{"n_layer": 13, "d_model": 128, "n_experts": 160, "experts_per_token": 6, "d_expert": 48, "d_shared_expert": 0, "activation": "gelu", "moe_layers": [1, 2, 3, 4, 5, 6, 7, 8, 9, 10, 11, 12], "router_score": "sigmoid", "normalize_top_k": true, "routed_scale": 2.45, "balance_loss": 0.00229, "balance_bias": true, "router_bias": true, "init_std_router": 0.0071, "lr_router": 0.000802, "n_head": 2, "n_kv_head": 2, "head_dim": 64, "vocab_size": 4096, "norm": "layernorm", "norm_place": "pre", "norm_eps": 1e-06, "positions": "learned", "qk_norm": false, "attn_scale": 0.125, "tie_embeddings": true, "parallel_block": false, "init": "trunc", "init_std_qkv": 0.0187, "init_std_o": 0.00366, "init_std_up": 0.0187, "init_std_down": 0.00366, "init_out_by_depth": true, "optimizer": "muon_variant", "lr": 0.00706, "lr_mult_o": 0.978, "lr_mult_down": 2.0, "beta1": 0.95, "lr_head": 0.00822, "grad_clip": 1.0, "warmup_steps": 200, "schedule": "wsd", "decay_fraction": 0.867, "decay_shape": "linear", "final_lr_fraction": 0.02, "batch_tokens": [32768, 65536, 98304], "seq_len": 512, "doc_mask": true, "train_tokens": 461700000, "steps": 7950, "dataset": "wikipedia_en"}
Below are experts of layer 2 (counted from 0) of a mixture-of-experts language model. Rows are named router (the router's row for the expert), up (a neuron's input weights, with its number) and show model dimensions 0-127. Each number is 50 + 10 x the weight over its row's rms, rounded and kept within 0 to 99.
After each expert's rows: a language model's description of what the expert responds to; "gets" lists some tokens that make up at least twice as much of what it gets as of all text. This comes from a sample of Wikipedia text that the model never trained on. Tokens count by the router's weight.

# expert 61
router:47 45 36 63 42 37 46 52 49 58 56 52 37 56 40 55 51 46 62 38 50 35 48 55 48 54 41 33 54 52 42 25 53 50 46 55 31 53 39 44 62 46 35 44 50 46 59 52 37 47 39 60 76 46 61 53 47 42 62 52 38 50 57 38 36 55 65 45 53 48 54 70 63 59 55 43 52 46 52 43 48 51 51 55 51 57 37 53 53 49 50 53 43 41 39 38 51 51 37 52 49 74 52 53 49 49 36 70 71 48 57 46 71 64 59 62 70 26 47 55 50 72 24 62 55 47 39 45
up0:46 63 53 57 60 57 39 57 40 51 60 66 27 58 58 56 57 54 48 29 49 54 55 47 39 63 57 43 48 28 55 45 40 51 50 49 59 56 53 60 58 33 60 29 48 46 65 37 69 51 76 52 56 51 50 45 53 43 55 54 71 59 47 50 60 34 43 56 64 60 58 40 55 49 42 47 60 68 50 41 50 55 58 67 58 38 50 40 53 47 52 51 46 37 47 41 60 44 48 46 37 48 27 47 35 60 46 70 37 39 41 62 43 56 65 47 44 58 53 36 48 48 63 65 26 47 40 51
What it handles: Byte fragments of non-Latin scripts like Arabic, Thai, Ol Chiki, CJK, plus symbols like ° and ±, spaces and digits in tables.
gets: "0", " ", "6", "8", "7", "4"

# expert 30
router:51 65 41 50 33 59 46 41 40 48 52 47 45 52 38 33 48 59 44 51 63 48 34 52 73 57 36 35 40 41 58 58 62 61 56 33 34 44 46 65 48 47 58 39 70 59 47 49 50 41 34 52 48 57 36 50 50 61 25 43 51 60 42 62 46 58 67 48 48 52 65 41 39 45 52 49 56 53 47 39 48 59 53 41 51 60 68 46 35 58 52 39 69 67 54 39 63 44 42 36 35 60 44 48 48 52 50 65 35 60 53 40 41 36 23 51 46 61 45 40 34 43 50 54 52 43 51 39
up0:58 54 48 53 39 54 44 59 49 48 43 53 53 63 71 43 51 50 41 43 38 60 67 69 44 55 48 47 67 66 47 37 35 22 34 64 59 49 50 56 38 33 50 45 42 38 22 49 72 52 47 71 60 36 62 61 47 48 55 50 76 31 44 59 56 50 48 52 65 57 44 42 55 49 49 46 57 38 52 51 59 51 48 40 50 57 46 64 61 57 44 63 49 54 42 55 65 38 65 31 49 32 51 57 55 46 59 55 47 55 47 52 51 58 58 63 34 47 40 38 46 40 54 40 51 48 50 45
What it handles: Commas ending a clause, date, place or list item in running prose, plus "in" and "at" before a noun phrase.
gets: ",", " in", "),", " at", "\",", ".,"

# expert 6
router:62 64 55 45 46 50 43 52 48 64 36 44 21 50 76 38 47 52 71 31 52 51 39 62 42 52 50 56 55 76 48 48 65 52 44 50 44 58 49 64 62 46 42 71 60 42 52 41 38 36 44 47 42 58 38 46 72 68 70 64 60 56 40 59 67 34 48 46 49 35 62 39 39 49 52 58 43 59 37 51 47 53 50 53 49 50 58 46 49 56 54 46 58 60 52 37 47 48 47 40 47 42 32 47 48 52 59 55 44 66 54 44 46 65 55 65 48 53 51 52 55 39 67 43 65 46 62 40
up0:59 41 55 46 46 50 56 61 53 52 41 27 37 52 55 56 54 55 52 60 39 50 43 47 55 52 43 69 50 62 61 28 49 51 46 45 46 79 46 53 57 55 44 51 68 52 35 34 54 57 47 56 47 47 60 46 51 68 65 50 58 42 53 60 48 34 51 57 58 42 53 49 57 43 32 40 56 64 41 49 50 33 34 67 43 53 58 25 46 66 61 53 53 41 69 62 58 59 53 42 54 59 50 47 32 42 39 70 61 52 41 38 53 43 34 38 68 62 36 43 59 55 59 59 68 43 54 50
What it handles: Short vowel or syllable pieces inside non-English names and places, such as Monrov-ia, Santa Barb-ara, K-u-wait, Bas-u.
gets: "a", "i", "o", "e", "in", "u"

# expert 11
router:39 36 52 59 48 50 43 52 56 55 46 43 38 48 77 41 47 57 63 54 42 56 58 36 45 55 51 46 57 68 45 59 72 62 57 51 58 53 50 64 67 54 48 76 46 41 54 57 42 47 19 48 37 58 63 50 74 62 63 58 59 52 48 50 54 44 31 46 61 43 62 37 32 63 45 61 47 60 47 55 57 62 56 39 43 60 37 49 41 52 53 41 60 46 45 47 66 44 48 48 59 54 36 57 45 47 40 61 40 57 50 64 48 64 64 59 52 47 44 42 53 47 62 42 45 36 32 34
up0:53 53 57 55 37 56 45 40 71 47 66 58 36 60 43 45 67 42 43 57 47 41 42 50 60 47 57 51 38 52 56 40 54 43 35 40 36 39 28 61 54 55 50 50 54 46 38 32 47 58 69 65 49 34 48 49 41 49 49 51 64 51 50 34 59 43 40 64 55 36 52 41 60 53 35 37 51 36 43 50 39 48 40 43 46 68 43 55 56 59 42 51 47 57 91 40 53 59 72 45 65 53 50 46 59 53 49 56 49 59 58 60 51 48 58 35 54 34 50 44 40 42 56 53 49 53 28 56
What it handles: Short vowel pieces ending names and foreign words before a comma or parenthesis, e.g. Alber-to, Yorub-a, Mook-ie, Bio-graphy.
gets: "a", "i", "o", "an", "e", "le"

# expert 0
router:50 56 43 60 30 47 58 54 69 52 58 51 44 53 61 38 69 42 49 45 56 59 48 49 40 54 32 49 58 40 35 33 34 55 51 47 51 50 40 62 57 60 43 61 45 49 57 68 41 36 44 69 52 38 59 42 61 54 51 47 40 48 58 53 47 51 52 49 38 65 27 50 66 53 30 43 46 57 60 40 55 34 49 53 43 47 54 52 52 47 49 36 47 28 57 51 58 55 43 36 50 56 62 48 65 44 43 48 73 51 45 48 63 52 52 33 58 24 59 51 51 56 42 49 33 49 17 47
up0:31 45 35 51 56 48 50 38 60 50 52 51 68 43 45 27 34 61 48 49 39 58 64 42 39 50 43 61 30 49 50 66 50 47 52 51 32 65 51 48 62 47 50 47 50 60 39 50 43 48 69 79 39 55 32 48 58 44 66 40 49 48 57 65 52 39 46 57 61 52 58 46 62 41 49 43 63 35 57 53 46 57 38 35 38 65 40 42 47 62 61 48 50 43 53 46 51 39 55 38 59 55 56 52 41 60 55 44 58 60 39 63 41 37 16 47 58 58 56 48 46 56 33 56 47 54 31 53
What it handles: Capital-letter or short capitalized first pieces of proper names and table entries, such as B(aku), H(alf), W(SOP), Mot(orsports).
gets: " R", " T", " S", " W", " H", " G"

# expert 53
router:50 41 55 43 49 53 53 53 45 44 59 47 47 47 53 54 47 50 61 49 57 40 53 40 47 40 39 55 33 48 43 37 30 12 53 55 46 49 46 55 53 61 43 38 40 48 64 50 40 42 45 66 45 42 60 52 53 47 76 37 47 46 52 45 62 65 45 53 58 82 44 53 60 46 36 43 45 61 72 47 46 51 42 84 48 42 38 50 74 47 51 46 58 48 49 55 67 48 59 62 62 46 45 43 65 54 43 51 42 43 49 45 37 48 59 37 65 40 45 57 58 57 43 55 55 60 38 55
up0:42 50 54 52 59 65 64 46 36 29 48 39 42 60 62 40 48 49 36 35 36 55 48 51 63 56 55 39 40 43 64 70 46 38 59 46 58 43 49 54 51 65 52 43 38 52 61 60 73 60 35 46 57 37 48 57 55 42 50 50 48 69 58 41 42 37 31 23 48 52 64 50 47 55 41 38 51 56 37 64 41 55 39 57 53 51 45 36 52 37 53 70 50 45 33 58 40 52 44 46 38 43 53 63 57 38 59 39 53 58 54 32 41 46 38 40 65 48 41 55 40 54 51 45 40 72 63 48
What it handles: Verb endings ing, ed, ated, ied and adjective endings ous, able, e.g. appl-ied, tri-ed, merg-ing, under-standing.
gets: "ing", "ed", "ated", "ep", "out", "red"

# expert 23
router:44 46 44 51 46 32 56 55 52 40 67 52 40 57 60 52 64 33 56 38 54 49 37 43 55 44 35 55 54 44 36 31 44 32 44 46 51 59 42 48 48 59 40 64 38 52 47 60 45 44 34 65 48 37 49 38 48 33 52 33 46 35 68 61 48 60 56 55 46 59 34 63 67 65 42 47 48 50 67 40 49 39 41 54 32 51 42 60 50 33 54 50 48 35 48 62 55 51 53 54 60 69 53 46 73 46 29 46 58 53 50 56 59 53 43 35 44 35 54 45 61 73 46 56 38 48 36 48
up0:45 54 33 51 60 49 61 54 40 51 46 60 39 44 58 51 45 46 59 43 41 41 46 31 53 51 55 75 72 39 47 51 47 48 47 52 43 39 59 37 46 50 41 55 55 42 59 60 70 51 62 42 41 37 47 55 47 51 40 52 39 44 65 54 42 50 56 75 42 67 49 59 48 54 63 55 43 46 60 47 32 38 33 60 27 53 57 45 43 50 46 48 37 54 50 56 53 38 41 60 60 67 52 37 57 35 34 34 48 65 57 65 51 31 78 32 48 59 50 57 51 48 64 41 61 56 43 42
What it handles: Commas, of, and, in, to and with joining phrases in running prose, plus section-heading pieces like T-eam.
gets: " of", ",", " and", " in", "-", "u"

# expert 8
router:53 36 60 53 53 46 59 54 54 47 35 54 47 53 49 43 50 44 43 35 65 47 24 26 61 47 59 56 56 59 40 38 45 47 51 50 42 54 46 49 58 80 52 65 29 56 59 53 33 33 31 50 46 45 67 44 71 58 64 29 47 49 58 34 55 71 46 39 44 52 48 38 43 58 45 52 45 47 66 30 50 48 38 63 48 56 60 49 59 40 53 51 54 57 50 42 48 48 73 52 54 64 47 58 66 50 46 52 54 47 51 54 65 55 52 49 51 39 40 56 53 64 71 41 48 57 50 39
up0:44 52 46 40 63 48 46 49 70 52 57 49 42 44 54 67 58 61 39 46 57 63 41 53 32 58 54 47 44 53 33 45 36 45 40 69 60 55 37 47 56 41 39 59 49 58 62 54 57 54 52 56 54 46 52 48 39 25 30 60 64 37 69 52 46 48 50 38 60 59 45 63 52 42 55 31 58 29 43 46 55 54 44 61 56 69 41 59 47 44 66 52 45 55 53 36 55 31 46 43 64 36 38 61 57 38 37 27 48 48 51 58 47 34 40 65 62 46 52 59 52 47 59 49 71 58 35 58
What it handles: Final or near-final pieces of names and words like -ary, -en, -ia, -ran, as in Documentary, Anglia, beaten.
gets: "a", "en", "an", "ar", "ra", "ie"

# expert 29
router:33 40 47 49 53 51 54 59 49 37 74 49 38 49 66 52 51 40 46 15 56 52 28 36 53 44 40 46 46 55 41 42 39 45 54 54 44 58 51 43 52 64 45 68 45 47 52 46 49 29 27 62 56 38 53 47 41 39 62 38 41 34 58 69 50 61 65 57 49 51 35 67 63 70 43 53 50 53 58 51 52 40 49 47 41 60 49 62 53 43 53 50 39 38 61 55 55 52 64 50 62 62 50 45 57 49 32 49 51 41 55 56 61 65 38 46 57 40 46 53 64 56 36 59 35 42 37 45
up0:20 48 43 36 52 51 52 62 25 68 61 51 44 48 52 50 49 42 40 46 38 65 62 44 46 59 38 50 63 58 49 51 33 31 64 37 77 50 50 53 34 52 45 43 49 41 61 61 51 39 54 52 49 43 55 44 59 48 54 51 65 39 66 70 47 20 50 63 57 47 43 53 39 54 53 48 45 45 59 49 56 51 47 46 48 47 49 46 54 41 48 46 41 37 41 56 34 55 45 25 30 61 57 59 55 40 50 68 45 58 46 66 58 55 39 60 57 46 56 48 38 40 37 57 48 44 45 53
What it handles: Pipe separators between cells in stat and results tables, plus word-final pieces ty, te, t, e.g. O'Doher-ty, Six-ty60, contex-t.
gets: " |", ":", ";", "t", "te", "ue"

# expert 36
router:47 53 61 49 57 58 54 56 66 42 42 53 47 54 56 52 46 43 43 44 41 44 47 36 61 49 43 43 62 56 39 36 68 52 65 47 62 48 44 62 26 68 47 44 38 35 54 53 49 58 36 59 40 52 53 31 69 35 64 47 39 52 66 59 54 36 66 39 68 47 45 41 61 50 41 44 56 56 57 51 53 50 42 58 34 36 54 51 51 46 52 50 43 37 29 82 37 55 66 56 55 49 59 50 59 54 35 51 37 36 53 31 45 41 42 37 55 51 59 53 40 47 64 63 49 66 49 43
up0:49 54 62 35 52 43 39 48 46 55 52 65 48 52 59 55 55 49 62 23 49 55 40 52 51 57 49 46 49 31 63 48 79 40 53 48 34 46 57 47 36 68 51 45 45 35 43 57 71 38 33 40 36 50 41 51 57 45 53 44 54 42 59 51 59 49 49 45 66 36 47 49 56 53 74 58 38 56 49 36 40 48 44 36 25 44 58 48 52 46 52 51 36 61 30 55 43 44 65 62 57 50 46 38 41 42 40 56 33 46 52 45 69 45 49 54 71 50 59 53 51 55 61 62 57 63 32 50
What it handles: Word-internal pieces with l, such as al, ol, ly, ric, in words like Leop-old-ina, pro-l-iferation, often in music articles.
gets: "al", "l", "ly", "el", " of", "ol"

# expert 15
router:55 49 50 59 50 48 51 54 74 49 57 47 41 42 43 50 55 47 54 56 37 64 46 50 27 45 42 57 66 58 30 25 62 53 41 58 41 53 49 51 36 58 44 60 60 44 48 57 59 37 32 71 45 53 61 35 45 42 66 45 33 44 49 37 54 56 67 33 45 64 48 31 60 49 39 66 49 33 60 62 54 53 29 71 44 48 44 48 74 33 47 52 58 61 55 50 41 47 61 56 41 54 49 42 52 47 44 61 55 42 54 55 46 67 39 53 32 58 59 53 53 50 47 55 42 56 38 58
up0:29 41 48 47 50 45 38 48 54 46 55 72 59 56 51 36 58 25 63 44 46 47 46 38 52 61 48 51 59 49 52 45 43 40 37 61 48 71 35 42 39 56 46 45 47 38 54 42 63 60 48 48 64 55 49 51 77 57 77 45 42 28 60 44 59 39 49 61 38 50 36 44 74 53 61 48 54 62 51 46 59 59 55 51 49 53 48 43 53 35 46 53 53 42 68 48 37 56 35 48 44 48 59 62 59 48 44 51 49 48 47 50 67 25 51 54 46 50 51 59 28 55 52 48 36 58 53 72
What it handles: Short lowercase word pieces inside a word, right after its first letters, such as ank in Yankee, ell in cancellation, att in Battalion.
gets: "en", "l", "it", "n", "and", "all"

# expert 9
router:58 66 68 48 72 51 42 52 48 68 36 46 53 45 50 58 42 57 56 62 65 49 53 49 36 53 55 44 35 49 69 67 59 58 50 52 71 42 54 33 45 43 60 53 48 42 67 48 32 57 53 39 43 53 56 35 44 47 49 45 49 40 50 41 55 49 73 60 32 46 59 61 36 47 56 50 54 57 46 49 52 53 47 50 59 42 50 46 43 63 45 47 49 61 38 38 39 44 32 29 35 39 29 60 41 55 55 55 63 38 51 52 40 43 56 70 57 66 46 52 44 27 63 41 66 53 46 40
up0:47 50 54 55 41 49 36 52 51 48 43 47 49 50 47 47 70 56 45 42 63 38 54 64 48 54 65 53 37 31 38 44 60 49 64 47 55 56 40 68 52 55 55 66 61 66 48 55 47 53 63 76 58 64 58 36 37 49 41 58 29 70 42 65 49 34 45 73 53 56 44 52 51 60 62 45 46 53 46 44 53 44 53 49 46 62 62 44 57 46 47 46 64 45 56 65 51 47 47 48 42 34 45 32 45 56 67 60 43 40 55 63 56 55 51 37 52 29 56 48 42 35 27 27 54 42 49 39
What it handles: Articles, possessives and small numerals that open a noun phrase after a preposition or verb, such as the, a, an, 's, his, two.
gets: " the", " a", "'s", " an", " his", "'"

# expert 16
router:36 72 62 35 55 54 59 49 45 67 43 51 45 49 56 68 51 47 46 51 63 27 34 33 56 47 30 61 39 59 51 55 42 32 44 50 64 52 47 52 49 69 41 56 29 44 64 53 30 42 42 48 38 52 42 53 60 40 52 21 30 45 71 40 44 62 57 52 45 76 58 58 49 48 54 51 47 73 53 51 50 46 51 70 44 42 43 52 53 54 48 54 71 56 54 49 46 49 41 39 64 39 49 48 48 52 45 48 43 46 48 39 44 34 47 54 45 48 49 47 62 53 52 61 51 46 57 58
up0:36 51 21 44 54 49 36 47 44 41 63 52 62 62 28 62 59 42 65 57 44 35 40 52 42 43 61 53 60 68 50 52 46 69 56 40 44 57 47 52 33 24 50 48 55 52 49 51 57 52 57 39 57 45 53 50 47 40 46 60 74 46 43 60 54 64 66 52 42 51 68 39 37 52 40 48 74 47 41 33 47 61 53 52 42 68 55 53 60 50 40 40 53 36 55 48 61 42 62 43 51 43 39 36 49 38 39 41 52 49 43 44 51 47 64 35 60 59 47 55 61 42 54 57 61 38 53 31
What it handles: Suffix pieces completing a word, such as -ing, -ic, -ical, -ed, possessive 's, plus his and their.
gets: "ing", "ic", "'s", "ed", " with", "ical"

# expert 46
router:52 51 56 65 47 47 45 42 53 41 60 53 37 47 60 40 42 43 54 51 46 45 54 42 22 45 46 51 70 61 40 24 50 53 45 50 42 50 47 56 42 64 45 48 48 53 44 47 46 44 34 47 41 48 41 54 27 21 44 32 58 52 45 37 51 47 59 59 47 63 45 29 47 41 50 55 53 45 65 57 52 45 44 62 44 48 48 45 69 41 55 60 62 63 28 55 58 53 46 56 35 69 65 34 50 42 51 57 36 40 49 55 38 77 57 38 46 55 56 54 45 56 59 73 56 51 50 43
up0:47 60 56 36 53 71 45 42 47 57 66 39 38 63 52 56 59 41 52 38 44 50 40 56 34 32 75 49 53 40 49 30 61 47 73 59 48 45 55 56 57 48 47 56 34 43 59 34 51 52 54 55 52 64 63 48 43 38 41 47 47 51 50 51 53 68 47 57 49 41 51 40 59 43 53 44 61 45 58 47 60 59 54 32 64 43 22 46 61 68 58 50 37 52 34 44 40 41 47 37 56 46 36 53 41 70 57 53 42 38 48 59 46 36 51 52 32 54 54 45 45 48 39 56 23 59 49 57
What it handles: Short word-internal fragments after an initial letter, such as -ount in country, -it, -ant, -ill, -ac, -ag.
gets: "it", "en", "ant", "ac", "est", "ell"

# expert 14
router:48 61 54 39 41 56 43 49 41 63 44 48 57 44 49 37 44 59 65 61 32 36 61 66 33 49 44 48 54 45 60 65 58 48 57 58 64 40 51 37 38 37 61 47 68 51 44 46 34 61 61 36 50 59 55 58 34 55 48 51 57 56 41 55 68 67 60 68 45 39 63 48 35 37 41 64 54 42 40 34 50 54 71 46 61 47 64 49 39 51 50 42 54 64 52 43 62 48 43 60 49 58 67 54 46 56 55 37 35 63 47 39 49 39 30 53 42 64 46 48 38 31 55 53 58 55 66 57
up0:60 63 50 42 67 48 47 50 50 62 67 48 37 51 52 54 54 49 61 38 45 46 61 42 50 47 55 43 46 61 47 34 38 42 36 17 52 52 55 29 39 57 60 54 56 59 54 48 48 46 65 39 55 49 52 45 52 66 54 39 64 31 45 50 43 51 46 56 77 48 53 54 52 46 43 61 56 50 60 32 49 53 60 30 46 63 48 40 48 46 41 62 42 53 51 40 50 48 65 38 48 73 54 64 52 53 45 71 29 54 54 49 41 53 34 37 71 56 53 53 74 49 52 33 53 45 44 54
What it handles: Prepositions like in, of, on, at, during right after a verb or noun, e.g. born in, part of, returned from.
gets: " of", " in", " on", " by", " at", " from"

# expert 20
router:66 60 38 47 52 51 49 47 50 54 50 51 61 42 71 59 64 50 33 51 65 48 48 35 44 52 45 55 52 28 61 61 65 30 64 51 59 53 45 31 51 49 53 48 38 61 47 55 43 55 42 44 46 51 45 49 62 65 50 42 58 50 53 57 61 59 34 68 42 59 53 50 52 45 27 53 54 56 41 49 55 56 49 38 45 49 43 46 45 50 51 49 71 45 51 50 76 50 34 53 48 63 74 21 54 42 43 57 44 36 50 69 40 38 35 54 41 30 52 47 41 61 58 49 54 65 37 46
up0:31 77 61 35 50 50 49 54 41 69 45 48 47 48 36 46 47 57 32 48 50 48 43 47 41 53 60 67 66 44 49 50 60 53 67 33 43 52 45 50 55 49 51 59 48 65 63 43 36 49 55 60 44 60 52 50 60 69 51 52 51 79 51 37 75 48 56 64 47 68 47 48 44 48 68 44 47 39 63 53 59 53 54 40 47 62 48 58 52 58 45 47 61 43 48 55 35 28 56 38 17 63 55 47 48 45 50 42 33 37 53 55 49 52 46 44 53 40 63 40 47 60 43 53 57 40 56 53
What it handles: Prepositions such as as, for, by, with, under after verbs or known/such/well, e.g. known as, experimented with, for solo piano.
gets: " as", " for", " by", " on", " with", " from"

# expert 45
router:41 43 55 47 70 54 41 45 41 70 50 52 58 45 47 58 56 50 41 38 40 62 42 45 40 56 57 37 32 44 74 60 68 52 48 38 53 47 52 37 44 38 50 50 54 49 63 49 50 58 42 43 44 49 37 46 49 47 53 59 60 44 61 45 49 72 68 47 51 34 42 60 58 48 21 51 52 48 49 29 55 45 41 46 54 30 56 56 37 64 41 59 37 74 36 41 35 47 60 44 40 48 36 62 52 43 60 58 42 33 45 63 51 42 55 65 49 61 43 44 41 36 59 37 48 59 46 36
up0:41 32 65 45 56 52 58 43 62 47 46 51 55 50 35 43 67 54 29 56 52 47 58 46 49 49 47 65 44 60 51 42 56 60 63 63 60 38 38 61 57 38 37 58 47 59 66 43 52 58 50 53 46 66 33 29 43 40 43 51 39 52 39 43 32 59 30 62 47 61 56 50 50 59 32 31 50 43 54 54 65 58 51 64 37 54 42 69 40 52 61 51 47 59 48 64 46 40 63 55 53 46 57 61 47 49 57 40 34 47 51 54 71 45 63 42 48 24 48 56 68 51 40 61 35 41 50 60
What it handles: Prepositions, articles, pronouns and was/is after a comma, is or and in running prose, such as in, a, an, was, it, as.
gets: " in", " a", " was", " is", " an", " he"

# expert 3
router:64 40 62 63 44 52 49 45 50 56 55 47 65 47 53 41 34 54 42 58 61 63 61 58 41 55 43 34 37 54 48 64 39 59 42 65 75 42 53 53 67 50 56 49 54 52 54 42 60 26 60 40 35 54 56 61 47 59 30 66 52 56 37 50 39 48 45 65 43 42 45 34 36 44 60 62 44 40 46 58 47 61 67 48 60 30 67 42 42 49 45 49 58 44 56 45 48 54 42 32 49 32 51 63 42 49 59 43 75 47 52 43 43 66 51 56 53 66 53 52 42 38 51 39 61 51 68 65
up0:56 44 37 46 65 41 62 52 47 67 43 59 35 44 63 54 55 37 35 35 46 65 60 41 45 53 50 60 56 46 62 36 37 45 47 37 35 54 54 40 53 54 37 50 83 67 43 45 46 48 48 57 50 44 54 28 34 53 48 54 50 54 54 59 41 44 49 50 46 48 47 41 60 54 59 47 34 60 58 45 48 45 46 37 35 45 61 58 60 49 41 65 66 35 52 73 44 45 44 54 58 39 77 49 37 55 40 51 46 49 40 73 35 46 41 37 50 56 46 58 45 55 44 50 35 51 32 61
What it handles: Single capital-letter tokens opening a name or word, often after the or a table pipe, e.g. W in Wyss, Ford, DN41.
gets: " P", " B", " C", " R", " F", " T"

# expert 25
router:57 50 54 40 31 51 46 51 70 42 47 45 67 52 44 59 47 50 52 40 37 54 50 45 31 51 51 34 37 57 58 52 36 51 68 40 66 40 55 63 57 39 50 64 28 37 58 41 41 48 59 51 46 52 64 46 52 55 38 50 30 50 48 65 48 79 53 44 53 54 56 53 37 54 41 37 49 61 52 58 52 59 55 54 44 59 55 45 60 60 54 33 70 45 49 54 64 48 57 57 47 67 47 40 48 54 58 46 33 49 53 30 57 48 62 45 65 43 46 56 32 42 23 67 66 49 53 54
up0:58 45 56 54 37 46 47 52 57 39 46 53 41 55 45 73 73 48 47 32 39 44 62 52 38 32 47 53 64 49 49 44 54 43 70 59 44 54 45 62 57 38 60 49 43 77 46 43 48 67 47 66 35 58 57 27 37 35 49 41 40 40 50 45 46 53 45 59 56 46 54 66 56 42 52 46 40 38 69 47 55 51 58 69 52 39 52 51 42 39 53 49 36 62 51 50 60 45 63 57 48 49 58 32 58 59 68 55 62 47 43 58 58 47 59 33 39 62 54 49 50 45 54 67 52 30 60 67
What it handles: Word-final suffixes such as -ly, -ed, -ive, -ically, plus prose function words like and, on, also, not in running text.
gets: " and", "ed", "ly", " on", "ate", "ated"

# expert 19
router:61 53 61 53 57 56 38 48 68 54 37 46 55 46 34 41 33 59 41 51 43 40 62 65 46 58 64 35 32 57 56 64 62 56 63 44 43 41 52 35 44 34 61 44 65 43 37 43 63 65 64 35 63 54 39 49 44 61 59 61 56 63 36 56 51 33 38 62 53 36 66 48 40 44 65 54 44 43 37 62 49 63 47 45 62 63 61 42 43 60 45 53 35 54 53 42 54 50 43 59 35 43 52 67 39 52 63 59 48 58 49 36 50 59 64 58 40 66 44 50 46 47 44 42 61 53 64 64
up0:51 60 47 60 57 46 45 45 34 47 54 40 67 50 57 63 43 58 46 40 35 50 40 41 67 42 51 43 45 50 41 63 69 45 51 31 26 52 47 50 57 39 50 46 48 56 54 35 75 40 50 55 56 51 53 68 35 74 67 63 71 43 57 34 60 57 26 35 40 52 63 38 57 50 66 42 46 54 60 53 68 58 39 59 51 44 49 43 52 55 45 46 58 42 49 48 51 46 40 42 64 56 43 38 50 52 55 59 42 54 46 54 51 46 62 54 62 56 48 50 60 57 70 71 38 53 36 51
What it handles: Individual digits within years, scores, times, coordinates and table statistics, especially the last digit of years like 199-7 and 200-7.
gets: "0", "1", "2", "3", "4", "5"

# expert 48
router:57 57 32 44 51 51 58 42 51 58 46 48 48 43 46 30 56 54 30 48 78 53 35 49 61 57 51 37 44 38 66 63 55 63 58 37 47 47 49 61 48 44 58 37 67 63 50 43 61 34 38 49 59 60 37 60 42 62 42 52 51 57 40 67 63 54 55 35 58 49 60 54 38 43 62 44 49 50 37 39 51 66 64 45 52 47 61 38 36 54 50 47 64 67 60 32 68 43 34 36 44 60 41 49 39 54 50 63 43 65 50 48 49 23 50 53 53 57 49 47 34 47 42 62 38 41 49 47
up0:52 55 44 31 44 27 53 49 51 31 54 52 46 53 54 30 39 45 48 39 55 51 63 55 54 54 54 53 52 63 37 50 57 42 50 49 38 53 62 54 63 52 48 46 22 42 60 57 58 59 25 60 34 65 73 52 37 56 27 49 43 52 42 44 62 57 53 33 45 56 51 43 33 62 45 49 44 46 48 47 53 56 60 48 41 41 55 60 35 44 33 47 41 46 35 46 63 33 62 39 56 45 56 47 37 45 63 38 58 58 50 47 60 35 50 72 57 55 37 39 33 42 56 50 36 48 62 55
What it handles: Commas, colons and semicolons in lists, infobox fields and titles, such as Transliteration:, Species:, and comma-separated codes.
gets: ",", ":", ";", "),", "\",", "):"

# expert 59
router:44 51 41 59 57 43 63 56 50 40 66 59 44 63 62 53 53 39 51 34 51 48 38 32 56 38 35 48 49 38 43 38 47 37 47 47 53 60 43 48 51 62 45 59 43 54 38 61 53 45 31 65 56 32 45 44 51 31 62 36 50 30 63 63 49 53 56 50 42 59 39 54 70 63 39 48 47 57 67 41 46 40 44 54 33 58 46 68 58 36 53 43 51 35 58 52 51 52 48 48 62 67 68 34 69 39 31 54 53 52 48 53 59 50 34 39 50 34 48 57 58 72 44 55 38 52 45 41
up0:47 33 63 37 57 53 43 51 48 57 68 40 39 52 62 56 36 52 47 48 57 56 62 46 59 51 35 38 59 57 51 49 63 43 58 62 47 75 47 59 42 44 46 47 56 54 43 44 56 52 52 66 29 45 32 36 64 52 60 32 53 63 46 43 49 44 49 51 36 50 48 44 47 56 41 36 47 35 58 39 50 56 55 49 43 42 38 62 35 53 61 58 66 52 47 39 66 51 81 47 53 33 53 59 50 51 73 59 50 55 57 65 46 43 41 71 53 67 47 46 52 71 49 45 39 47 32 58
What it handles: Commas, opening parentheses, dashes and prepositions to, for, from, as between items, e.g. #43 - Richard Petty, moved to.
gets: ",", " (", " to", " |", " for", " as"